config.yaml
hidden_size: 256
moe_layers: [1, 2, 3, 4, 5, 6, 7, 8]
lr_router: 0.000765
norm_eps: 1e-05
max_steps: 3139
Below are experts of layer 5 (counted from 0) of a mixture-of-experts language model. Rows are named router (the router's row for the expert), gate (a neuron's input weights, with its number), up (a neuron's input weights, with its number), down (a neuron's output weights, with its number) and show model dimensions 0-255. Each number is 128 + 24 x the weight over its row's rms, rounded and kept within 0 to 255.
Before each expert's rows: "mostly gets" lists some tokens that are sent to it at least half of the time; "comes after" lists some tokens at least twice as common just before its tokens as in all text. This comes from a sample of Wikipedia text that the model never trained on. Tokens count by the router's weight.

# expert 45
mostly gets: "5", "6", "7", "8", "3", "4"
comes after: "1", " ", "2", "0", "9", "3"
router [136 120 136 195 132 134 126 143 146 124 104 108 153 120 129 136 133 124 122 150 111  93  95 134 122 129 122  98 161  96 142  97  68 127  81 132 159 154 105 129 131  79 153 153 145 125 145 134 150 189 177 142 150 144 177 130  69 118 182 141 145 104 115 138 166  68 104 140 154 118  84 105 150 109 163 138 157  84  94 118 139 135 121 133 125 139 139 116 135 105 157 128 148 114  75 154 123 114 119 149 111 129 109 123 135 126  93 134  99  90 170 101 119  63 202 145 143 152 106 116 163  74 110 122 117 123 163 134 141 117 137 123 135 122 130 151 117 108 153 142 107 162  95 151  93 132 132 103 132 138 136 135 111 143 141 130 117 132 152  95 122 140 129 118  90 142 120 113 124 105 110 140 124  97 151 131 120 131 142 132 127 150 153 135 107 153 104 122 135 102 111 173 101 107 185 117 125 115 154 159 107 152 172 113 158 134 137 127  95 126 171 124 127 101 162 111  89 132 116 157 137 144 122 123 173  71 104 150 146 117 110 116 103 143 149 142 148 143 105 130 149 114 113 149 138 125 142  90 157 120 122 141  89 101 130 103]
gate1 [169 122 127  89 117 103  42 157 123 122 133  85 125 151 164 137 168 113 151 150 168 128 127 119 162  97 130 130  82 173 120 144 139 126 104 127 100 131 148 146 135  91 132 145 150 112 138 123  96 132 124 147 129 128 109 154  90 149 116 159 129 149 159 135 104 112 126  83 102 123 118 120 127 148 122 129 137 108 137 131 149 143 139 165 179 117 108 103 131 126 126 105 163 137 101 107 163 147 129 122 101 103 103 128 123 160 112 118 125 137 155  73 101 110 127 136 108 154 100 122 133  98 115 123 130 120 136  99 124 139 140 179 133 158  95  89  73  91  81 127 158 127 128 152 109 133 171 105 170 160 146  89 133 157 171 124  87 105  93 141  99 121 159 110 154 142 136 133 169 125 140 125 133  90 125 144 155 127 154 156 114 109 120 166 118 128 120 150 128 170 162 146 111 129 155 138  71 180 105  97 143 107 137 143 152 147 163 128 124 131  83 111 186 127 119 122  98 114 131 126 109 132 119 144 146 138 112  73 123 157 110 131 149 104 105 134 129 154 143 121 149 131 151 130  90 146  88 131  83 135  78 112 129  82 129 134]
up1 [111  95 158  96 112  78  85 159 132 111 112  96 131 170 174 129 160 129 138 189 164 139 126  94 150 123 115 110 109 152 136 142 100 123 106 118 116 120 124 131 106  93 144 168 143 129 138  89  98 136 118 135 128 130 148 152  91 152 138 152 116 149 157 133 105 131 114  90  86 105 128 107 116 112 111 100 156 185 159 120 138 140 115 166 158 127 114  92 127 133 144 111 148 124  87 149 186 188 111 122  78 122 102 113 146 171 151 103 117  97 144 108 107 134 139 144 104 170 128 123 130  96 126 171 147 108 145 124 119 100 121 139 113 130  59 122  91  78 106 124 169 127 132 159  74 101 169 101 168 145 127  93 134 140 148 137  89 117 111 119 108 142 137 103 163 162 138 141 167 143 134 134 165 128 160 130 148 136 170 142 119 105 125 136 129 132 141 150 127 133 153 131 130 124 122 156 112 170 126 120 133 102 104 139 139 166 121 104 141 136 110 124 158 114 120 172 111 135 132 107 107 128 155  98 153 129 115  95 120 146  94 171 112 104  96 140 149 133 136 137 130 159 122 131 123 155  87 111 101 133 107 107 122 104 180 165]
down1 [102 168 174 116  97  95  86 113 100 112 164 124 159 131 151 176 142 134 135 180 103 165  74  93  90 127 161 153 105 141 124 137 123 148 125 125  90 121 161 146 159 151 149  80 126 127 148 130 117 119 113 144 126 131 144 152 147 129  78 175 121 135 141 162 145  91 159 127 116 124 161 169 130 123 145 119 120 117 124 124 138 142 120 127 110 117 106 129 134  85  89 131 131  89 134  92 118 129 126  97  96  93  91 126 118 177  76  97 170 159 153 145  90 108 123 148 113 168  88 158 122 123 121 146 135 141 128 138 137 118 124 129 135 155  79 150 119  81 122  86 122 162 125 121 122 180 120 137 105 145 155  86 160 117 140 125 144 121  80  95 126 105 111 144  92 118 163 127 152 162 132 143 145 142 133 139 138  94 126 144 124 157 133 114 124 117 163 141 122 157  85 138 138 158 146 122 126 174 164 171 147 144 110 116 125 152 149 104 115 111 133 162 120 103 116 184 103 141 132 137 115 107 114  84 117 111 125 118 106 118 149 142 110 130 153  75 129 125 124 145 113  83 135 138 151  87 125 150 126 166 105  95 109 119 163 141]

# expert 25
mostly gets: "′", "″N", "==", "°W", " pm", "″E"
comes after: "0", "4", "5", "2", "7", " |\n"
router [153 114 132 208 154 151 124 159 124 103  92 102 135 121  84 143 176 102  75 127  76  92  81 144 137 174 148 103 129  91 147 126  95 158 104 116 129 163 149 144 138  91 136 125 159 122 148 159 145 142 161 133 118 124 154 109  96 121 178 139 151 111 154 149 136 113  98 112 106 100 130 140 163 130 145 134 155 144 137 148 153 138 122 122 137 126 174 127  94  83 154  82 129  91  87 143 119 146 135 134 136 145  98 126 160 126 110 145 109 136 137 136 165 107 140 133 112 143  84 122 116 130 129 120 100 139 131  98 117 138 154 144 105 114 129 135 110  92 120 132 154 147 112 136 123 117 116  75 120 122 117 170 100  97 134 140 102 128 161 124 134 120 157  97  87 130 134 112 135 116 119 146 127 138 121 118  63 140 153 103 114 122 159 132 144 167 104 149 133 139 110 114 123 106 142  95 107 115 169 160 126 146 137 130 148  81 124 102 107 197 186 121 120 107 131 112 139 145 158 122 148 133  95 116 148 112 129 152 182 120  96 122  72 147 109 120 131 187  82 118 140 163 128 149 138 124 144  93 156 139 117 149  96 121 120 125]
gate1 [126  94 118 102 129 104 118 143  98 153 134 126 132 118 131 165 148 107 105 158 131 108 165 125 130 164 164  94 132 142 126 154  89 126  96 130 119 154 131 127 124 127 139 168 110 174 150  99 165 155 110 130 143 149 145 134  90 150 198 132 161 137 108 148 118 132 135 135 122 138  86  85 137 123 102 135 108 178  93 131 101  84 141 100 157 126 157 159 117 138 103 131 163 117 136 161 138 143 130 131 179 124 105 123  85 142 126 133 124 115 101 158 123 129 178 140 129 116 122 110  78 167 101 141 124 110 117 170 159 144  98 106 137 148 173 158 128 118  92 106 159 111  78 103 135 179 147 121 146 152 119 124 116 125 125 119 113 145 119 143 110 165 107 136 148 121 106 165 169  79 153  96 152 126 144  80 115  85 140 123 152 176 105 152 122 132 169 137 131 130 148  99 130 105  97  98 103 122 135 132 116  99 121 111  99 124 142 117  64 146 132 157  98  96 111 104 134 139 117  90 137  92 144 135 141  62 125 129 144 127  95 165 138 132 106  91 116  98 130 175 117 119 103 126 133 132 125 135 124 170 152  88 101 122 141 131]
up1 [119 121  92 106 156 147 138 116 149  97 116  98 160 113 122  95 153 166 111 116 119 142 136  82 133 106 155 118 119 142  69 106 134 110 140 126 104 170 136 142 104 119 122 133 134 112 123 133 121  96 146 114  94 115 142  91 109 135 121 107 110 155 120 153 102 154 142 146 103 141 128 114 160 128 134 105 127 101 110 177 118 132 132 135 129 123 154 120 108 123 130 140 120 111  70 169 100 178 165  84  84 174 127 138 140 124 109 160 167 108  81 143 116 117  87 114 126 124 140  90 126 110 100 125 126 106 162 102  86 119  90 140 132 140 123 143 109 145 116 101 127 108 110 111 153 117 145 166 172 162 119 186 125 155 151 127 153 146 148 167 166 115 130 118 144 107 159 112 154 164 170 111 111  98 129 135  92 137 149 130 139  97  70 131 164 127 142 146 125  98 129 109 140 158 167  95 138 145 124 153 121 150 162 121 150 107 190 142 166 140 107 130 113 109 162  96 144 142 159 129 109  95 113 123 132  96 131 126  80 116 116 182 135 118 158 106 170 126 140 164 141  89 148 100 100 115 150 131 107 177 125 134 108 133 119  76]
down1 [114 123 168 100 116 115 108  96 124 167 116 140 154  71  81 115 106 174 161  86 129 103 122  93 127 120 129 101 155 136 124 138  77 136 156 122 113 124 104 142  98 106 109 126 163 159 137 158 146  83 112 118 122  99 132 149 149 130 117 139 128 110 100 120 116 127  96 104 113 139 114 132 111 119 119 113 142 134 150 152 153 108 122 151 115 183 123  93 111 120 120 116  83 111 141 126 137 103 100 141  93 144 150 111 101 134 110 131  66 126 117  96 159 108 119 144 137 116 108 112 158 111 137 163 139 145 151 118 134 164 127 145 132 153 178 154 164 138 120 191 131 145 142 108 144 169 125 144 148 134 142 155 157 139 116 108 120 120 120 123 132 110 135 177 121 141 122 154  84 115 135 169 125 148 126 155 153 148 147 136 173 137 155 143  40 135 103 120 173  94 129 130 113  96  79 139 148 117 134  92 142 171 156 100 158 120 162 152 123 148 164 134 106  70 136 122  98 133 124 106 140 152 109 131  97 124 153 110 146 146 119 154 125 109 106 117 128 149  91  64 136 120 144 117 172 139 160 105 132 138 119 149 110 156  77 142]

# expert 49
mostly gets: "=", "====", " |", "|", " •", "==="
comes after: "\n", " |\n", ")", ")\n", "\n\n", "==\n"
router [174 112 137 163 136 155 128 150 154 142 114 125 138 126 106 137 170 131 106 138  81 113 126 148 139 147 168 116 159 110 119 105  86 161 111 106 176 137 140 149  67  97 125 198 142  96 178 129 133 121 151 131 122 105 134 154 100 103 111 131  97 120 155 152 158 122 106 119 124 120 128 115 103 147 122 141 137 106 145 128 120 163 132 148 108 135 119 142  87 146 138 110 110 121  91 156 129 155 165  97 113 109 132 136 171 141 151 172 123 144 141 132 134 101 135 122  97 130 115 129 176 123 132 104 126 151 149  83  92 107 148 148 115  96 103 122  87 103 123 169 120 152 115 130 120 119 127  98 148 131 173 172 139  86 122 140 104 106 146  98 181 113 179 124  70 100 109  96 126 120 103 128 125 135  92 136  71 170 150  84 109 104 170 147 129 143 102 153 112 149 120 128 146  95 121 118 154 105 161 153 161 141 115 112 147 129 138 107 108 167 128 118  90  96 140  99 142 143 164  98 170 151 112 114 159  99 113 143 126 120  91 129  86 154 121 133 135 158 129 113 139 134 118 117 111 164 144 100 148 116 142 149  90  89 132 114]
gate1 [130 125 123 124 151 163 142 165 122 145 114 115 141  99  74 155 165 125 125 150  98 119 128 100 158 160  77 108 133 182 152  96 133 106 104 121 170 135 124 134 116 125 104 124 106 112 107 165 130 121 122 108 110 141 109  97  93 134 102 128 141 157 152  81 148 148 128 109 115 153 156 125 168 102 138 153 138 100 107 103 124 108 121 160 116 102 110 121  91 104 104 142 103  78 146 103 115 147  95 151 143 164 112  94 144 129 119 139 137 116 106 140 147 166 120 105 138 115 101 135 154 142 178 131 124 150 130 120 119 199 119 121 149 152 154  82 132 132 121 144 157  91 132 121 109 115 164 186 124 164 137 141 171  88  92 130  77 142 134 123 113  97 154 124 183 117 149 132 114 142 113 101  97 142 185 105 138 131 142 114 117 132 136 107 148 135 110 188 133 129 140 105 104 119 115 162 155 128 173 140 114  85 108 100 116 173 155  86 120 134  68 188 138 144 151 137 133 139 152  93 135 114 145 120 142 127  96 127 155 139 141 114 119 150  96 128 138  95 100 159 122 109 138 136  87 136  96 117 119 109 126 120 117  94 112 122]
up1 [114 151 129 105 179 167 102 146 101 158 107  98 126 136  80 148 122  96 156 120 153 138 105  91 167 142 115 121 124 117 110 104 113 153 115  90 161 174 135 114  99 149 124 124 163 106  78 102 146 167 173  91 107 157 138 153  99 134 136 124 134 123 161  95 154 121 156 113  75 126 179 140 153 125 124 120 150 115 135 102 151 146 113 165 131 108 129  82 108 172  85  99 128 152 109 158 130 152 142 163 110 155  97 146 111  94 102 160 124 132 115 117 109 113 116 127 134 198 107 156 134 135 158 125  98 109 110 152 144 151 147 126 161 155 133  96 131 153 119 132 116  96 139 120 117 121 177  97 127 108 168 188 103 140  90 177  81 131 180  96 120 119 160 144 141 126 155 127  98 142 129 127  90 138 122  96 152 114  99 138 124 121 149 106 143 119  92 145 144 119 162 123 118 133 118 118 163 120 116 127 160 141 108 141 117 112 152 128 149 117  91 108 125 132 115 166 111 116 133  95 107 151 151 132 108 119 124  87 145 115 130 143 124 145  96  82 193 125  85 147 122 147 141 153 124 138 123 109 103 137 137 139 148 155 126 110]
down1 [139 143 128 102 147 162  95 129 151 103  89 168 104 140 111  74 144 161 136  80 123 137 135 102 122 104 157 134  72 103 137 113 129 104 207  96 112 133 145 153 139 115 119 178 102 134 135 143 176 116 149 131 148 122 145  99 114  72 181 126 103 101 134 147 106 140 144 163 115 108  78 105 126 165 118  88 130 137 137 135 131  99 125  61  92 166 130 103 155 142 137 138 103 123 128 139 167 133 116 140 136 153 119 105 114 129 157 120 157 110 146 130  94 157 160 120  93 121 157 111 149 161 136  90 143 140  85  99 101 151 141 154 123 135 135 140 149 108 129 118 121 148 119 123 137 149 100 133 123 114 163 152 118 153 102 127 125  81 105 117 116 141 105  62 112 110 115 118 111 153 141 121 127 127 102 131 104 128 137 125 135 133 130 147 112 158 120 159  84 123 150 117 144 129 201 187 125 131  80 140  98 112 126 117 133 139 133 125 154 130  91 108  93 127 135 139 172 152 165 121 116 146 112 132 109 138 130 124 109 135 127 123 130 126 170  96  97 146 153 113 109 137 122 120 144 115 136  93 147 120  92 142 137 194 154 167]

# expert 50
mostly gets: " Votes", " Coordinates", " Candidate", " Length", " Title", " Genus"
comes after: " ", "-", " |", "1", "2", "3"
router [139 101 141 162 127 141 147 129 160 117 126  85 116 138 158 155 155 135 113 124  80 108 136 145 109 124 130 130 139 147 131 139  84 127  79 137 157 139 110 134 118  96 133 180 135 116 163 105 123 158 142 141 133 124 134 136  86 130 135 111 150 104  96 123 135  91  99 131 163 114 116  91 131 125 151 119 120 126 102 106 187 197 128 153 124 135 147 138 124 143 180 106 121 112  65 138 140 126 113 106 140 105 116 126 172 132 118 127  94 106 128  86 122  95 175 125 139 137 130 107 184  86 147 129 133 140 172 130 102  92 165 134 137 110 107 143 134 113  94 157  87 181 119 122 110 117 110 124 114 123 161 130  99 101 144 164  98  96 166 114 133  94 144 111 108 104 121 113 110 118  84 151 136 133 134 181  84 171 170 106 126 112 148 168 115 161  91 176 114 124  94 116  86 138 168 141 111  99 126 179 106 127 135 146 147 137 146 159 122 172 160 101 134 123 179 123 106 129 166 151 174 134 138 128 145 127  94 144 114 118 110 108 107 142 115 144 158 147 142 134 157 124 111 164 111 132 115 114 128 124 138 156 105 115 143 117]
gate1 [161  62 136 140 106 197 134 129  86  95 152 132 120 122 105 145 114 150 170  98  93  72 120  90  96 116 142 158 142 139 119 127  82 126 152 139 109 108 151 120 117 167 153 136 134 118 121 107 128  85 128 156 127 124 158 114 115 125  90 129 120 140 140 146  94 168 108 166  91 117 151 117  66 128 136 112  96 100 147 124 144 101 105  93 147 139 111  83 140 136 156 130 123 110 138 125 155 111 146 128 146 127 147 142 156 141  95 128 104 134 154 157 107 137 103 119 132 122 129 144 154  95 122 122  89 145 130  94 117 107 152 145 129 155 141 116 153 101 165 138 127 125 109 132  80 154 143 157 146 126 153 126 116 143 113 123 129 131 144 116 115 109 141 132  88  98 142 162 145 136  73  92 178 141 135 133 113 122  67 117 111  91 116 131  65 162 143 142 108 105 163 119 103 161 124 117 148 135 127 152 101 121  87 123 135 140 136 118 146 112 153  86 148 134 142 122 130  90 109 162 144 155 142 113 179 124 146 133  97 137 127 112 135 113 140 161 146 122 125 132 102 113 106 127 113 203 148 161 155  99 130 136 195 104 124 169]
up1 [120 160 112 108 124  99 100 133 161 164 132 126 131 122 166  89 141 113 112 131 186 168 125 145 146 125 116  72 138 143 110 138 173 143 138 132 126 157 106  84 130  98 117 113 121 141 126 155  70 141 132  96 115 163 120 121  72 110 150 130 128 120 107 114 136  73 127 129 104 149  97 134 181 155 135 130 201 153 145 147 117 135 113 110 127 129 132 139 133 125 106 122 105 132 130 129 138 146 142  91 106 127 131 102 136 117 157 139 165 129 100 124 131 118 118 172  91 119 147 116  78 130 126 127 166 109 150 158 129 124  78 144 148 106  97 104 120 158 131 142 141 126 130 123 158 101 131 106 128 132 118 126 128  99 127 146 135 137 107 114 160 146 129  67 117 161 118  95 126 128 162 119  88 107 117 155 150 141 153 109 159 128 126 119 147 118  97 127 133 145 117 187 129  83 120 143 102  86 100 114 144 116 159 114 133 102 130 166 128 129  55 221 131 130 124 155 122 129 131 101 125 119 136 185 115 120 125 111 159 131 149 158 135 140 132  82  97 108 133 134 122 154 158 131 136  77 108 140 154 133 134 130  85 133 107  72]
down1 [135 140 107 133  87 157 116 148 138 162 138 164 139  93 106 137 130 156 126 139  85 156 153 158 117 165 119 158 115 154  75 104 118 160 147 106  97 101 116 145  98 132 142 130 128 143 100 189 126 162  94 154 130 117 122 146 110 136 120 115 152 149 125 120 139 106 149 107 142 141 110 116 175 149  85 159 133 122 145 136 125 136 151 103  90 122 127 134 123 101 114 149 163 105 104 110 143 136 155 115 120 157 120  88 166 130 137  87 129 142 107 129 149 142 107 134 114 164 130 109 111 140 109 116 117 104 134 100 127 147 152 141 130 136 116 142 121 146 145 131  98 156 145 136 121 135 163  89 126 131 158 103 128 134 124 166  65 133 132 159 135 139 109 150  90 106 131 102 123 133 146 151 134 183 102 103  64 143 151  96 113 136 122  81 184 108 193 176  95  89 160 120 107 138 114 113  77 139 130 148 150 149 116 133 147  69 124  77 137  97 101 172 170 135 156  92 141 100 137 116 171 138 120 137 114 111 123 161 119 158 154 112 131 113 138 111 118 151 114 100 145 110 163  95 164 130 126 132 114  95  70 129 119 146 104 117]

# expert 22
mostly gets: "2", "9", "1"
comes after: " ", "1", "–", "2", "0", "9"
router [132 112 122 192 165 135 126 147 194  89 147 111 131 124 142 126 185 119  99 140 125 130  98 123 138 133 142 111 131 120 114  86  85 123  77 137 151 170 125 165 120 100 134 152 135 114 135 117 158 185 145 126 150 160 121 128  85 114 175 123 158 131 130 143 143 104 114  90 133  95 121 108 130  79 140 187 186 106  80 118 190 138 154 114 140 116 146 135 127 107 183 148 122 131  82 128 126 123 119 128 120 144  85 127 147 160 122 154  93 137 149  98 162 101 182 119 133 132 114 109 138  78 125 121  89 173 116 124 120 108 145 145 134 143 126 140 146 123 137 128  96 161  77 133 128 120 123 114 127 155 149 149 123 105 129 164 121 116 171 122 148 128 157 128  99 142 107 109 141 125 117 135 133  81 119 137 139 136 144 106 133 130 126 130 152 140 117 123 118 131 109 132  91 122 122 111 133 117 153 148 122 113 140 112 128 103 170  96 117 168 153 111 139 111 192 117  87 163 152  97 139 159 115  95 165  89  90 137 161 112 103 129 107 135 127 128 134 157 102 122 121 120 132 135 112 113 136  95 164 100 112 151 129  95 172 104]
gate0 [116 140 112 142 137 120 147 148 154 118 100 181 125  87 119 150 135 145 117 170 131 149  90 111 150 126 120 146 118  96 144 161 119 126 141 104 202 124 135  76 130 139 111 100 139 139 154  98 127 117 125  89 129  98  92 128 101 147 113 135 127 141 126 131 134 154 178 125 147 117 149 139 126  90 150 121 156 133 116 141 134 150 146  87  98 115 122 126 113 128 158 139 113 133 165 173 196 133 149 145 157 171 170 101 173 137 139 158 123 140 115 144 107 105 131 117  83 137 132 131 117 118 140 114 105 143 155 129  98 127 114 121 136 142 115 153 129 134 171 117 106 121 177 106 145 133 131 145 148 129 110 118 161 139 105 135 177 112 121 162 165  83 135 109 118 127 144 167 132  97 138 105 127 138  84  94 201 141 118 108 106 143 132 112 162  93 109 134 134 138 119 140  99 115  79 118 131 136 166 156 112 174  95 117 101 112 121 117 119  69 158 126 182  69  76 134 147  79 119 130 123 115 121 162 144  81 118 120 130 173 123 119 130 157 137  84 105 154 108 119 138 110 131 128 149 108 104 119 167 107 142 137 118 133 163 125]
up0 [135 166 142 124 111 147 108 145 116 136 131 113 144 122 118 118 111 118 141 104 117 117 170 132 140  80 131 119 125 163 146 133 136 129 132 123 121 116 116 147 156 114 149 175  96 124 126 152 127 159 150 159 102 153 141 149 146 134 130  98 125 109 143 131 109  81  91 134 115 155  81 145 142 190 178 117 135 127 147 126 109 121 110 145 173 132  99 108 148 118 114 128 149 143 105 130  67 178  99 101  85  75 105 123  95 133 104  90 154 132 143 113 136 127 144 158 100 127 118 157 158 123 116 168 134  83 119 161 147 144 168 144 116  91 125 125 102 125 130 134 158 170  93 164 107 100 113 121 121 134 167 112 116 131 155 145  96 137 111  73 117 154 164 107 134 130 146 117 111 144 114 128 104  93 131 143  82 147 120 156 131 102 125 144  96 134 147 117 137 101  98 139 113 120 168 173 137 129 109 141 130 120 189 141 112 157 104 152  97 174 134 130  74 157 154 104 117 142 123 102 133 117 144 111 121 129 111 145  86 102 161 148 133 101 150 196 157 118 148 140 148 159 136 135 103 149 168 163  87 159 119  80 122 106 103 100]
down0 [129 128 105 130 127 131  95 133 144 100 103 135 121  82 107  98 161 155 104 134 125 163 104 121 127 138 103 136 145  97 138 142 133 143 113 163 146 135 125 130 162 102 133 141 112 171 127 141 114 117 161  75 154 145 117 137 106 117 160 118  93 199  95 138 150 143 130 140 112 147  98 126 137 151 123 152 114 162 132 119 133 132 169 116 125 148 142 131 116 129 130  76  99  72 118 130 159 174 135 146  89  76 105 131 135 120 120 119 115 129 123 128 112 140  99 158 113 136 141 159 124 139 151 138 130 137 114  92 150 180 157 167 139 155 131  88 107 128 150 129 156 150 101 146  43 105 127 132 122 117 179 104 117 144 133  84 125 183  95 124 130 141 126  74 135  99 120 103 107 130  98 156 112 141 114  75  78 127 124 146 117 100 108 130 121 143 118 130  97 118 129 128 144 120 124 154 140 117  96  83  98 125 136 154 155 159 140 118 126 157 183 136 139 135 130 104 136 122 185  88 136 144 146 109 102 125 133  98 135 135 153 173 120 162 134 182 144 131 183 111 169  95 102 106 124 143  85 151 131 122 129 161 153 112 121 122]

# expert 54
mostly gets: " cm", " +", "/sq", " %", " −", "%"
comes after: " |", "0", "6", "4", "3", "5"
router [157 122 160 172 141 130 156 141 191 136 102  95 134 138 128 143 159 106  97 137 121  98  94 115 163 120 147  82 143 109 130 109  98 151 112 117 157 112 128 131 130 107 147 138 123 109 127 135 114 170 140 121 152 134 135 110 111 105 153 164 148 115 129 140 127 119 113 119 192 140  62 134 147 134 144 161 128 117 114 120 156 166 155  94 147 145 145 109  94  66 167 133 114  98  84 155 113 121 135 150 167 143 112 163 172 135 123 153 102 146 112  55 141 107 130 148 144 133 111 136 143 116 118 104 120 116 116 106 108 126 115 119 157  79 157 117 133 101 122 151  94 157 121 128 117 127 127  86 131 104 109 116 107 132 118 142 110 136 138 115 137 160 153 101  51 113 155 100 156 133 125 203  99 134 136 137 117 144 133 108 130 157 176 150 159 150 122 122 108 123  92 130 118 130 160  93 117 104 120 180 143 125 157 146 134 120 146 109 113 121 164 136 119 115 134 142  69 144 169 131 128 134 125 142 119 107 118 165 145  97 113 130 114 157 123 121 157 160  78 129 138 161 138 181 135  92 128  90 136 103 128 115 107 144 141  94]
gate0 [116  72 140 165 128 163 131  95 108 158  93 165 134 110 155 119 127 147 129 173 135  99  67  90 137 132  58  93 118 140 107 135 128 139 135  95 166 100 119  95 155 129 117 140 121  93 103  99 106 137 141 136 111 144 156 162 125 153 132 118 162 119 168 102  99 143 110 111 100 132 164 107 133 151 142 141  88 155 115 114 176 175 127 118 123 156 138 104 175 118 150 146  93 148 138 129 125 113 143 137 143 131 124 152 143 169 123  91 129 125 120 168 146 177 130 109 111 139 160 149 131  99 121 125 149 146 147  65 126 117 140 137 126 171 103 115 108  82 179 132 123 101 158 164 115 139  81  99 160 147 122 134 173 101 129 121 125 119 131 148 143 148 128 142 125 159 109 131 137 180 118 122 155 156 143 125 145 146 139 126 119 112  43 122 141 135 160 131 128 102 129 161 132 157 155 168 116  90  61 166 124 129 110 141 118 123 124 103 140 129 150 102  88 107 116 121  98 130 144 100 128 149 141 132 129 121 123 139 129 156 100  93 126 120 111 141 128 146 172 117 115  82 119 118 135 100 112 122 108 131 136 124 100 105 151 158]
up0 [111 135 172 160 160 136 118 144 124  90 112 139 141 135 102 147 197  93 166 146 117 125 107 124 114 145 120 125 137 124  96 121 105 108 128  76 194 110 118 142 126 155 101 120 152 130 135  98  86  93 190 114  94 126 137 114 110 123 136 143 143 135 135 149 104  90 113 122 125 152 140 131 136 161 139 141 162 154 127 129 120 167 102  82 115 144 131 124 139 111 148 160  91 111 113 138 125 159 129 162 128 117 121 163 120 119 130 147  88 113 148 152 148 128 149 114 121 100 143 133 141 103 105  89 132 137  90  83 104 112 122 135 129 144 106 110 122 113 151  91 128 189 139  98 162 172 106  74 126 151 150 167 109 136 143 144 112 149 144 162 137 149 126 132 141 163 129 115 149 131 128 144 156 138 134 163 123 159 130 110 111 168 112 120  98 158 107 100 136 103 117 166 131 140 154 127 123 158 124 160 109 128 120 135 159  84 174 105 131 142 146  97 107 136 144 188 114 100  88 126  88 124 105 147 151  91 119 111 130 103  59  99  99 116 136 143  94 120 162 162 150 105 120 161 142 147 141  93 132 112 153 111  67 138 136 147]
down0 [ 90 145 122 132 142 145 136 150 129 164 182 173 156 118 162 115 136 160 111 105 114 127 119 123 130 118 150 143 132 142 135 123 152 149 117 132 141 140 110 105 115 101  73 105  86 173 121 148 143  98 145 134 128  88 115 114 138 145 111 161  77 139 110 101 125 168 154 119 124 127 120  84  74 107 122 123 105 107 134 103 181 114 126 154 135  84 104  96 155 120 104 118 123 105 147 124 121 122  89 146 158 141  82  84 147 132 105 160 112 136 143 131  76 120 159 140  57  91 128 166 151 131 129 100 126 123 156 185 127  89 157 105 136 167 149 142 137 143 130  92 144  52 136 104 125 142 131 115 131  76 147 131 128 106 119 159 103 128 171 124 123 103 137 114 120 127 134 157 137 115 178 122 149 152 112 135 149 128 126 108 168 126  98 151 145 133  95 121 155 117 148 101 135 153 118 146 143 133 172 156 138 132 126  99 174 117 141 119 101 128  89 147 140 153 139 129 126  90 136 136 144 131  86  93 120 121 128 168 118 141 157 125 123 169 125  96 159 160 154 113 131 138 153 100 121  97 157 160 104 118 113 141 152 124 170  93]